{
  "n_layer": 9,
  "d_model": 192,
  "n_experts": 192,
  "router_score": "sigmoid",
  "routed_scale": 1.0,
  "balance_bias": true,
  "lr_router": 0.000689,
  "vocab_size": 4157,
  "norm": "rmsnorm",
  "lr": 0.0112,
  "beta1": 0.95,
  "grad_clip": 1.0,
  "batch_tokens": [65536, 131072]
}
Below are experts of layer 6 (counted from 0) of a mixture-of-experts language model. Rows are named down (a neuron's output weights, with its number) and show model dimensions 0-191. Each number is 128 + 32 x the weight over its row's rms, rounded and kept within 0 to 255.
Before each expert's rows: "raises" lists some tokens whose logits its average output raises strongly, later layers aside. This comes from a sample of Wikipedia text that the model never trained on.

# expert 127
raises: "ans", "ann", "us", "ow", "ug", "ask"
down0 [154 125  75  71 203 158 122 105 133 138 102 102 101  84 121 135 109  96 169 129 187 104 138 139 110 182  53  71  95  63 102 187  76 126 133 125 129 125 138 158 122 191 145  77  71 164 126 169 181 101 123 116  82  73 114 148 142 142 123 149 180 117 144  47 111 112 135 117 149 178 105  79 190 110 136 104 172 144 169 101 150 118 130 105 155 125 176 133 136 141 147 135 104 105 109  98  61 114  70 112 129 108 133 150 162 129  65  73 113 116 182 152 157 161  96 199 200 118 113 135 106 179 193 138 155 104  98 109 137 120 110 133 168 163 105 135 128  96 132  53 116 115  73 119 124 116 137  99 122 150  92 153 156 170 158 108 132 109 206 136 158 125 133 149 140 147  86 102 138 117 123 123 129 119 156 129 124 171 121 130 175 155 127 139 154 128 142 157 133 102 166  78]
down1 [122 148  59 166 127 127 141 124 115 123 144  95 157 107 123 192 117  93 108 115 141 145 142 116 151 167 134 163 174 115 112 151 106 220 139 161 145 120 139 192 119  91 175  65 129 148 116 164 145  86 161  65 103 121 162 203 110  66 132 106 105 160 144  94 148 169 146 184 138 154 119 138 156 105 120 100  92 132 133 101 154 108 127 146  76 121 128 116 184 123 121  76 131 106 168 123  91 132 145 157 139 115  84 199 224 121 128 171 106 112 166  98 190 122 121 105 163 164 123 207  93 166 135 111 131  88 134 124 106 127  71 153 139 145  68 131 150  96 147 129  85  76 119 146 104 124 137  93 149 121 136  94 121  89 168 151 120 100 135 117  84  95 130  65 178  81  71 150  69 146 124 121 151 111 203 140 147 168  87  94 136  94  65 140 110 117 114 154 115 142 114 101]

# expert 0
raises: "==", "In", "The", "====", "|", "Pro"
down0 [ 83 178 168 160 152 137 106 149 112 128 151 104 139 135 152 144 121  94 148 141 169 161 174 128 148 149 104 139 153 130  73 116 103  96 109 155 159 127  94 104 159 129  79  99 158 114  91 113 117 128  97 120 149 141 109 144 162 132 158  78 139  58 123 157 117 130 123 116 100 136 120 126 138 115 116 105  91  82 154 147 111  68 156 126 142  93 127 102 110 156  91 157 169  97 152 157 144 135 114 168 128 184 126  82 136  77 146 110 154 124 203 180  98 151  94 157 153  64  93 148 128 126 123 138 140 156 105 100 146 199  56 107 105 162  88 151  53 118 123 180  79 167 186 191 152 153 111 121 101 111 120 142 173 143 136 145 112  34 170 109 112 167 145 181 143 157  53 114  94 117  87 157 149 110 164 133 121  26 180 119 168 167  99  80 195 126  98  92 144 111 131 131]
down1 [105 106 129 146 153 152 102  89 101 148 101  62 150 127 119 166 115 126  85 139 133 135 148 112 140 132 126 125  93 159 144  99 153 149 135 153 122 150 111  91 132 138 118 178 161 134 118  97 107 189 193 138  94 173 164 149 118  86 147 157 142  83  96 101 122  74 117 152 164  97 167 133 147 128 141 103 152 102  89  88 122 148  70 114 192 107 184 124 147 145 189 188  78 113  82 139 105 133 136 113 138 137 145 105 152 132  93 168 108 158 139 115 105  65 178  58 101  87 170 200 116  71  83  88 138 196 100 151 105  90 114 115 131 126  25 104 102 129 146  86 154 103 178 146 183 127  88 228 114 117 152 171 120  97 191  77 168 125 132 189 159 112 102 111 144 136 155 117 114  81 103 150 108 111 140 124 123 115 139 159 137 159 106 117 146 169 165 124  95 172 112  91]

# expert 92
raises: "ot", "oph", "oc", "id", "o"
down0 [136 118 146 152  86 159 144 143 111 206 143 103 107  98  78 101  47 120 187 162  91 124 125 140 167 147 148  90 144 179 109  98 177 125 125 164  97 154 113  87 109 110 132 121 200 116 133 100 130 166  91 104 108  61 148  83 102 177 151  87 166 137 131  66 101 140 132  42 136 133  61 175 113 130 145 119 103 131 178 107 100 127  62 183 160 157 148  77  47 134 178 101 103 132 131 118 128 155 108 152 120 107 110  97 125  94 145 101 121 135 161  58 152 131 166 192 120  99 159 182 112  68 129 133  93 163 160 138  95 162 166 149 138 154 142 213 169 149 185  95 150 130  76 146 109  92 134 112 119 164  96 115 102 168 175 133 135 181 140 131  89 168 143 134 154 103 173 130 163 137 113 103 121 100 101 159 148 111 136 140 113 146 120 125 125 123 146  85 123  98 103 114]
down1 [124  91 154  86  77 152  75 108  79 163 151 202 146 149 117 111 150 132 155 159 150 166 167  38 135 134 159 123 115 201  86  62 102 107 107 199  75 132 140 139 123  96 195  72 204 125 103 124  51 153 127 117 132 156 120 131 133 154  89 103 162  63  97 176 174  78 168  94 147 136 136  89 159 116 154 149 146 124 106 106 142  58 126 130 123 129 122 157 213 128 137 159 107 141  86 192  61 144 161 151 125 138 153 107 104 127 130  85 117 141 106 141 134 116 143 117 146 164 157 138 121 101 124 118 137 128 143 112 114 148 110 115 124 125 195 128 154 127 117 159 138 150 151 145 134 113  96 115  80 108 121 174 120 117 125 133 127 164  67 164 156  95 191 140 131  59  94 132 133 131 137  75 151  71 110 137 142 109 199 117 142  80 131 109 167  99 137  98 174  89 123 121]

# expert 50
raises: "ult", "our", "ing", "i", "ost"
down0 [115 162 118 125  69 142 153 181 128  98 157 176 100  96  95  93 154 115 170 107  99 162 128 146 127  89 173 153 131  98 138 171 138 120 109  93 162 134 104 105 111 101 147  89  84 149  44 165 134 118  69 138 125  84 195 158 156 151 157  83 115 144 154  86 119 146 143  68 111 133  99 158 180 140 100 132 144 159 178 154 141 116 101 220  82 113 201 105 117 101 131 120 149 140 141 159 120  78 169 122 112  93  78 121 122 155 150 190 107  70 125 139 108 136  92 154 111  74 116 130 117 140 177 100 129 118 189  62 162 116 162 104 173 183  82  89  91  98 125 152 121  81 136 135 158 118 180 122 144 132  94  91 141 209 168 163  97 144  93 149 108 138 115 161 139 105 132 140 155 121 116 130  97 137 138 141 148  80 109 115  77 165  44 103 136 162 178  99 166 144 148 124]
down1 [115  92 173 156  76 170 186 119 109 172 150 141 120 109 136  73 113 112 167 114 105  99 126 174 129 198  92  98 138 143 129 149  94 116 155 106 139 131 158 145 109 167 155 100 146 165 123 130  82 131 124  63  96 140 144 216 137  96  98 172 109 110 156 102 124 119 145 112 115  62 122 127 158 121 164 128 190 174 143 118 159 146  75 109 124  97 101 157 121 116 139 130  75 130  95  99 120 133  73 156 104 184 114  63 148  95 147 126 117 109 128  94 147 125 107  79  98  98 117 152 129 160 183  36 157  82 163 172 175  67  70 122 143 110 169  38 145 158 166 185 170 121 146 178 120 128 128  97 176 156 124 129  90 163 103  76 150 110 203 100 137  91 135 127 132 152 103 117  79 143 155 172 118 129 164 144 150  71 130 142 156 126 125 172  84 137 111 101 127 156 116 143]

# expert 84
raises: "ort", "ock", "oss"
down0 [196 117 143  99 179 121 118 141 100 103 165 200 116  92 158  93 142 136 150 187 128 111 131 133 127 101 202 157  89 173 176  81 136 156  99 137 133 171 162 118  97 141 169 110  64  94 145 119 143 186  63 159 131 109  91  77 152 140  86 129  92 149  68 113  85 114 112 114 123 104 126 116 115 124 138 147  80 130 129 165 163 110  60 112 137 151 178 140 136 127 191 127 136 116 151 116 119 153  95  93 143 166 104 123 204 140 142  88 141  72 146 136 130 184 156 153  95 137  56 143 167  89 119 188 130 140  42 130 156  92 140 122 116  91 117 171  95 111 151 117 117 155  91 194 170 159 139 111  93 143 163 138 129 144 149  82 135 185 155  84 158 113  92 147 128 117 112 128 154 175 157  91 150 152 101  87 119 105 144 174 116  66 113 107  73 121 140 148  74  89 102 109]
down1 [153 145 120  84 175 113 157 112  94  79  73 130 117 177 102 154 194 161 133 204  73 127  92 152 128  87 134  61 128  96 144 101 109 175 159 143 151 143 147 125 132 122 136 116  94 120 159 105  94 100 149 178 113 104 131 151  98 167  80 170 118 169 182 101 158 105 129  66 210 101 180 149 174 117 120 155 128 150 116 125 153  81 178 136 103  98 119 103 153 160 120 153  74 101 141  93 107 102  87 138  73 147 187 167 111 124 125 139 153 161 107 110 130 175 157 100 150 130 149 140 102 105 131 139 157 149 152  98 187 137 147 160 156 142  99 130 119 110  84 125 106 133 127  83 121 177  37 109  65 102 166 165 113 165 101 173  89 104  88 132 145  77 132 125 160 211  76 134 106 136 129 151 105  63 135 113 117 103 162 170 130  64 135 140 136 153 153 105 145  75 105 137]

# expert 83
raises: "0", "1", "ma", "2"
down0 [160 115 148 143 169 106 109 113 178 111 135 154 184  88 116 105 128  81 161 175 141 124 162  86 138 111 111 194 130 108 152  67  98 119 133 126 161 163 124 146 165 126  82 129 166 176 172 109 123 173  86 141 139 158 155 117 171 100 168 118 138 110 103 115 149 112 106 108 115 154 109  67 143  85 149 136 132 110 156  92  82 137 149 104 139 164 162 179 165 104 180 176 126 133 153  65 105 125  87 145  74  39 147 121  98 144 150 150 133 131 115  74 102 150 121 162 175 147 108  98 129 185  99  84 141  68 113  98 120 181 120 151  75 216  73 162 149 131 128 133 139  59  27 120 122 133  81 144 183 117  92  82 152 119 136  58 149 135 152 120 130 126 167 136 169 107  99 125 161  74 145 105 170 115 118 103  89 166 112 149 117 124 114 110 108 126 168 172 124 121 115 179]
down1 [108 104 104 131 134 133 193 153 116 180 116  89 166 147 173 156 133 140 123 190  96 125  90  95 109 222  73  99 172 146 145 161 136 150 140 164 142 116 124 160  72  78 145 125  80 128  86  89 169 180  89 124 134 153 165 111 160 107 121 114 110  86 105 114 106 191 144 196 139 106 146 194 118 167 105 158 147 163  99 131 139 128 116 122 164 126 143 136 100 136 150 181 161  92 101 120 158 109 122 108  73 106  90 123 150 106 116  92 133 112 152 166 100 100 100  79 100 107  56 148 102  94 175 133 223 111 128 105 145 167 119 140 135 155 110 172 164 109 184 123  87  74 137 119  76 105 165 137 107 116 121 138 128 118 103 170 150 107 145 139 111 113 129 128 130 205 131  47 117  87 137  54  66 138 135 129 145 163  84 140 160  99 112 119 159 157 103 179 134  86 134  79]

# expert 3
raises: "0", "ation", "9"
down0 [120 154 120  64 139 123  97  62 160 146 159  88  87 120 151 146  91 136 106 151 178 156 154  82 102 176 116  61 139 105 140  94 111 177 139 130 158 118 147 157 148 156 112 113 106  66 113 108  94 107 145 126 129 168 110 133 166 108 141 120 138 105 116  88 117 102 166 147  99 119 140 167 172 123  85 133 186 105 147 147 192  96  43 137 204 160 179 144 143 105 128  65 101 155 142 173 174 153  96 118 124 123 105 108 140 120 147 111 105 103 115 137 196 105 146 174  98 127 120 114 125 154 117 106 106 156 125 136 143  89 195  89 139 129  54 192 149 138  83 134 103 180 152 167  89 170 154 163  32  98  97 134  86  75  85  74 116  98 120 108 205 120 120 163 118 123  93 189 113 151 174 113 117 151 127 127 147 142 151 117 142 117 133 189 106 136 153 157 143 132  72 117]
down1 [ 88  33 110 119 126 106 103 107  66 106  69 179 165  96 136 149 101 146 156  96  81 104 133 120 129 126 164 123 118 186 172 132 103  71 124 131 172  77 111 190 126 143 115 200 155 152  79 157 118 166 142 126 139 116 118 138 187  92 140 123 138 131 140 158 146 142 129 146 149 106 105 160 111 101  99  74 136 130  99  84 167 162 142 152 129 139 130  91  84 167 165 127 136  82 148 129  52 123 127 140  95 155 119 103 123 167 128 153 127 142 167 162 112 134 158 156 145  92  92 132 173 153 157 106 184 138 187 158  53 153 162  88 137 142  97 124 124 128 141  59 182  42  66 155 131 155 160 173 163 127 144 126 100 143 181 104  73  70 124  77 157  98 105 112  99 111 126 124  77 148 140 165 130 155 128  86 123 164 138  80 147 124 185 150 100 137 133 164 182 112 129  90]

# expert 173
raises: "==", "The", "Th", "In", "After", "St"
down0 [141 162 183 111 169 122 116 126 132  96 145 134  97 146 115 102 117 156 139 131 100 168  72 172 150 164 158 117 197 137 117 105 132 148 113 114 111 104 171 117 128 121 123 110 130 155 133 160 143 115  84  80 171  71  74 175  95 121 139 142 186 155 135 181 111 113 125 142  94 189 122  76 104 196  71 117  98 112  94 115 157  92 124  85  85 171 114 175 121  90  82  78 183 102 183 114 167  94 129  96 134 155 158 123  96 166 117 139 114 139 135 121 144 163  42 123  94 118 106 212 137 100 135 138 122  89 122 159 145 135 140 172 185 138  89  99 135 151 171 132 140  67  97 110 154 149 191 156 171 143  95 124 124 100 149  91  89 103 119 124 127 168 173 128  83  70 139 101 205 142 137 141  96 163 127 130 126  77  60  97  86 110 185  92 155 120 159 125  89 122 170 132]
down1 [ 91  99 142  97  79 129 139 163 142 148  93 161 108  92 129 193  94 192  54 134  94  96 113 123 140 142 102  81 117 165  89 137 127 117 146 142 124 162 105 121 145 130 136 148 123 196 133 119 126 175  65 166 110 112 119 111 156 138 111 137 151 128 132 144  64 118  97 115 100 139 165  87 123 156 142  88 135 146 126 129 108 104 166 163 110 125 171 128 188 158 185 181 140 140 127 159 162 140 162 148  73 228 127  96 135 130 128 154 114 144 126 125 142 102  82  63  77 140 140 161 111 182  94 134 107 142  99 191  47  90 141 125 119 135 125 136 107 139 118 172 114 133 191  83 101 148  89 135 106  44 125 108 115 143 137 131 128 146 189 148 124 140  95 138 131 178  51  79 132 139  76 115 211 125  59 102 131  82 171 160 137 152 167 128 137 157 179 102 115 120  87 110]

# expert 157
raises: "ar", "elled", "lic", "elling", "ubl", "oints"
down0 [145 103 153 113 166 163 117 120 159 130  61  91 155 142 125 133 138 113 169 189 160 111 164 154 110 177 110 109  52 117 109 197 108 111 143  86 129 180  55  59 116  81  71 139 119 117 131 110 137 101 108 120  98 194  80  90 143 196 122 144 124 116 123  72 135  95 136  98 138  95 121 148 102  93 118 145 169 165 166 112 114 152 127 116 131 108  99 129 126  78 100 123 127 119 156 170 154 176 126 142  90 138 150  94 159 200 102 128 120 217 154 129 122 148  75  83 117 122 136 141 181  85  82 160  98  88 157  84 157 101 117 154 124 133  86 146 186 151 150 113 158 145 125 116 172 156 179 102 100 151 149 145 165 108 156 130 100 104  79 195 130 114 147 101 121 163 107 169 132 167  78 126  83 162 136  99 157 207  84 154 124 100 151  80  99 151 139  78 123 120 163 112]
down1 [127 159 177 124 141 137 103  98 105 145 135  96 161 158 182 125 160 110 112  95 163  74 128 137 100 156 115 118 132 154 136 100  91 102 142  96 102 174 113 140 124 131 255 141 125 133 109 130 167 104  97 117 114 123 107  87 130  94 155 134 172 148  94 176 114 119 122 119  81 125 110  94 123 108 136 102 138  72 115 145 166 139 108 141 143 119 120 141 160 124 134 129 153 132 113 118 124  76  76 141 166 103  80 163 183 124 173 109 155 122 112 162 119 110  88 144 156 122  94 126 106  91 196 136 122  61 161 143 176 174 188  55 106 131 111 101 117 191 143 111  98 209  97  73 102  95 134  84 154 132 181 114 159 182 131 194 112 162 140 143 110 115 139 117 120  77 117  84 161  42  78 126  86 165 156 156  56 132 143 114  80 121  99 159 120 157 175 158 150 141 141 178]

# expert 149
raises: "р", " Athlet", "о", "в"
down0 [110 151 100 164 102 122  77 156 103  57 148 130 130 147  51  93 117 110 164 103 118 139 138 134 205  97 120 134 181  94 159 115 228 104 131 121 179 142 120 203 115 132 137 118 136 110 146 149 122 158 195 194 118 153 100 129 148  91  90  98 143 152  66 108  61 134  90 143 194 143 137 115 100 114 108 177 151 162 158 109 122 136 117  72 145 165 133 142 120 114 120 129 143 119  87 117 150 112  91  53 177 205 135 105 110 116 147 154  97 172 125 100 121 101 127 157 132 148  95 134 111 149 137  82 191  97 157 114 131 136 162 136 149 112 146  97  73 159 125 158 126 167 162 120 121 133 155 126  75 128 155 186  92  98 114 127 123 169 117 104 164 161  87 122 107 124  61 106 127 112 116 110 102 101 157 144 113  62  84 100 142 160 158 192 168  65 164 161 138  84 105 114]
down1 [129 159  95 131  93 121  55 132 127 152 106  98 170 148 165 147 117 133 154  86  62 130 113 138 174 189 155 132 125 101 163  98 124 152 142 116 116 157 171 153 121 121 109  96 121 115 141 172 143 117  89 114 106  91 125 129  70 152  70 167 162  58 169 147 129 105  80 116 155 122  93  82  95  96  89 107  72 132 106 169 123 144 123 122 108 149  97 131 177 164 100  88 122 181 126 134  87 149 175 143 188 110  96  97  92 107 107 131 111  97 114  89  79 115 100 160 116 158 146 119 149  74  99 106 159  88 141 160 147 202 116 104 144 151 164 143 123 167 160 108 150  91  86 104 174 146 187 160 160 126 198 155 137 101 143 134  88 115  95 121 126 166 155 145 139 136 177  51 188 136 105 168 194  97 148 111 135 134 150 160 170 120  82 122 147  94 166  88 104 201 170  58]

# expert 66
raises: "===", "\n", "===="
down0 [142 113  91 221 179  84 143 122  77 139  99  97 187 130 152 123 102 167 112 165 111 161 105  72  99 137 154 142 128 126 140 138 152 143 142 134 199  97 167 128  99 131 165 164 127 121  87 140  59 157 149 113 132  78 148 178 175 170 187 129 174 146 101 116 131 185  89 127 101 143 163 143  82 176 129  85 138 120 100 103 121 129 135 143 122 176 157 106  93 139 130 101 116  42  81 141 109 132  88 179 162 143 127  74 135  93 114 182  98 128 154 157 176  82 105 132 159 235 123 110 192 154 127 120 122 103 162 110 126 143 130  95  98  86 118  85 129 139 154 128 139  60 148 115 125 135 150 131 131 142  91 159  87 158 155  82 104 160  82 100  74  92 107 128 139  95 126  93 139 126 108 101  87 172 117 141 121 162 133 140 101 169  59 121 111 154  62 145 143 167 108 148]
down1 [105 100 149 119 101 117 128  46  73 177 171  80 156 132 127 146 165 188 122 128 174 115 143 159 134 120 152 120 126 134  60  98  77 188 146 157 136 116 156 107 166 121 147  91 165 137 129 145 107 147  80 105 178 115  41 162  76 119 180 128 116 114  96 208 140 163 138 104 127 147 112 135 134 190 130 125 158  96 100 126 122 187 128 137 158 153 114 139 168 124  87 139 161  86 126  91 192 118  86 154 102 152 166 119  67  83 178 140  98  83 147  88 166 153 122 179 141 119 122 137 115 152 183 120 128 112 107 156 148  74  92 185 129  88 126 156 176  74 100 114 105 131 115 109 153 117 119 144 106 132 111 129  89 122 109 106 193 129 117 127 132 158 166 141 112 147  69  85 164 139 188 101  76 171  94  86 149 126  87 137 142 115 147 130  82 123 128 102 154 115  46 185]

# expert 74
raises: "led", "==", "Le", " =="
down0 [119 167 120 130 170 121  82  94 135 174 152 107 141 107 137 161 135 115 103 132 153 115 148 122 136 175 104 137 134  68  57 125 196 147 190 200 156 153 135 116  82 174 104 137 108 151 190 107 135 130 146 167 191 120 127 134 136 108  72 120 125 109 143 122  89 185 131 159 105 119  75 142 217 128 121  99 138 124 137 154 154 128 108 122 134 132  99  38 115 148 144 138 151  74 196  96  93 111 145 174  29 141 167 151 123 111 121 143 151 110 134  86 112 121 134 140 156 142 118 157 117 120 115 161  87 110 109 123 159 181  80  60 128 136 143 139 130 155  95 174 186 143 125  67  70 161  60  89 112 111  51 122 145 156 122 116 135 101 167 147 150  94 106  91 154 186 117 118 131  67 113 136 132 195 132 101 141  71 144 158 129 149 122 108 105 105 101 136 153 135  86 129]
down1 [119  46 121 119 144 180 127  85 128 126 185 124 122 113 135 157 137 144 110 112 108 133 162 131 121 189 153 131 184  89  97 140 138 190 143 108 137  94 136 121  87  83  85 107 153 158 120 132 108 160  85 100 139  94 163 166 105 120 117 128 140 188 139  95  98 129 145 179 138  89 144 155 224 182 118 136 106 133 100 145  84 135 126  93  99 136 161 152 157 174 137 128 161  85  56  98 122 113 115 151  92 169 150 136 151 168  81 100 129  77 109 116  80  95 156 125 144 174 128 112 197 106 127 109 116 124 137 142  79 161 140 146 100 100  87 154 107  87 118 156 147  54 136 147  69 146 160 119 146 131 137 192  58 106 142  78 145 212 155 112 142 142 121  88 130 145 200 134  71  69  69 138 138 144 134  92 144 147 134 142 127 122 116 198  54 158 137 122 139 110 166 116]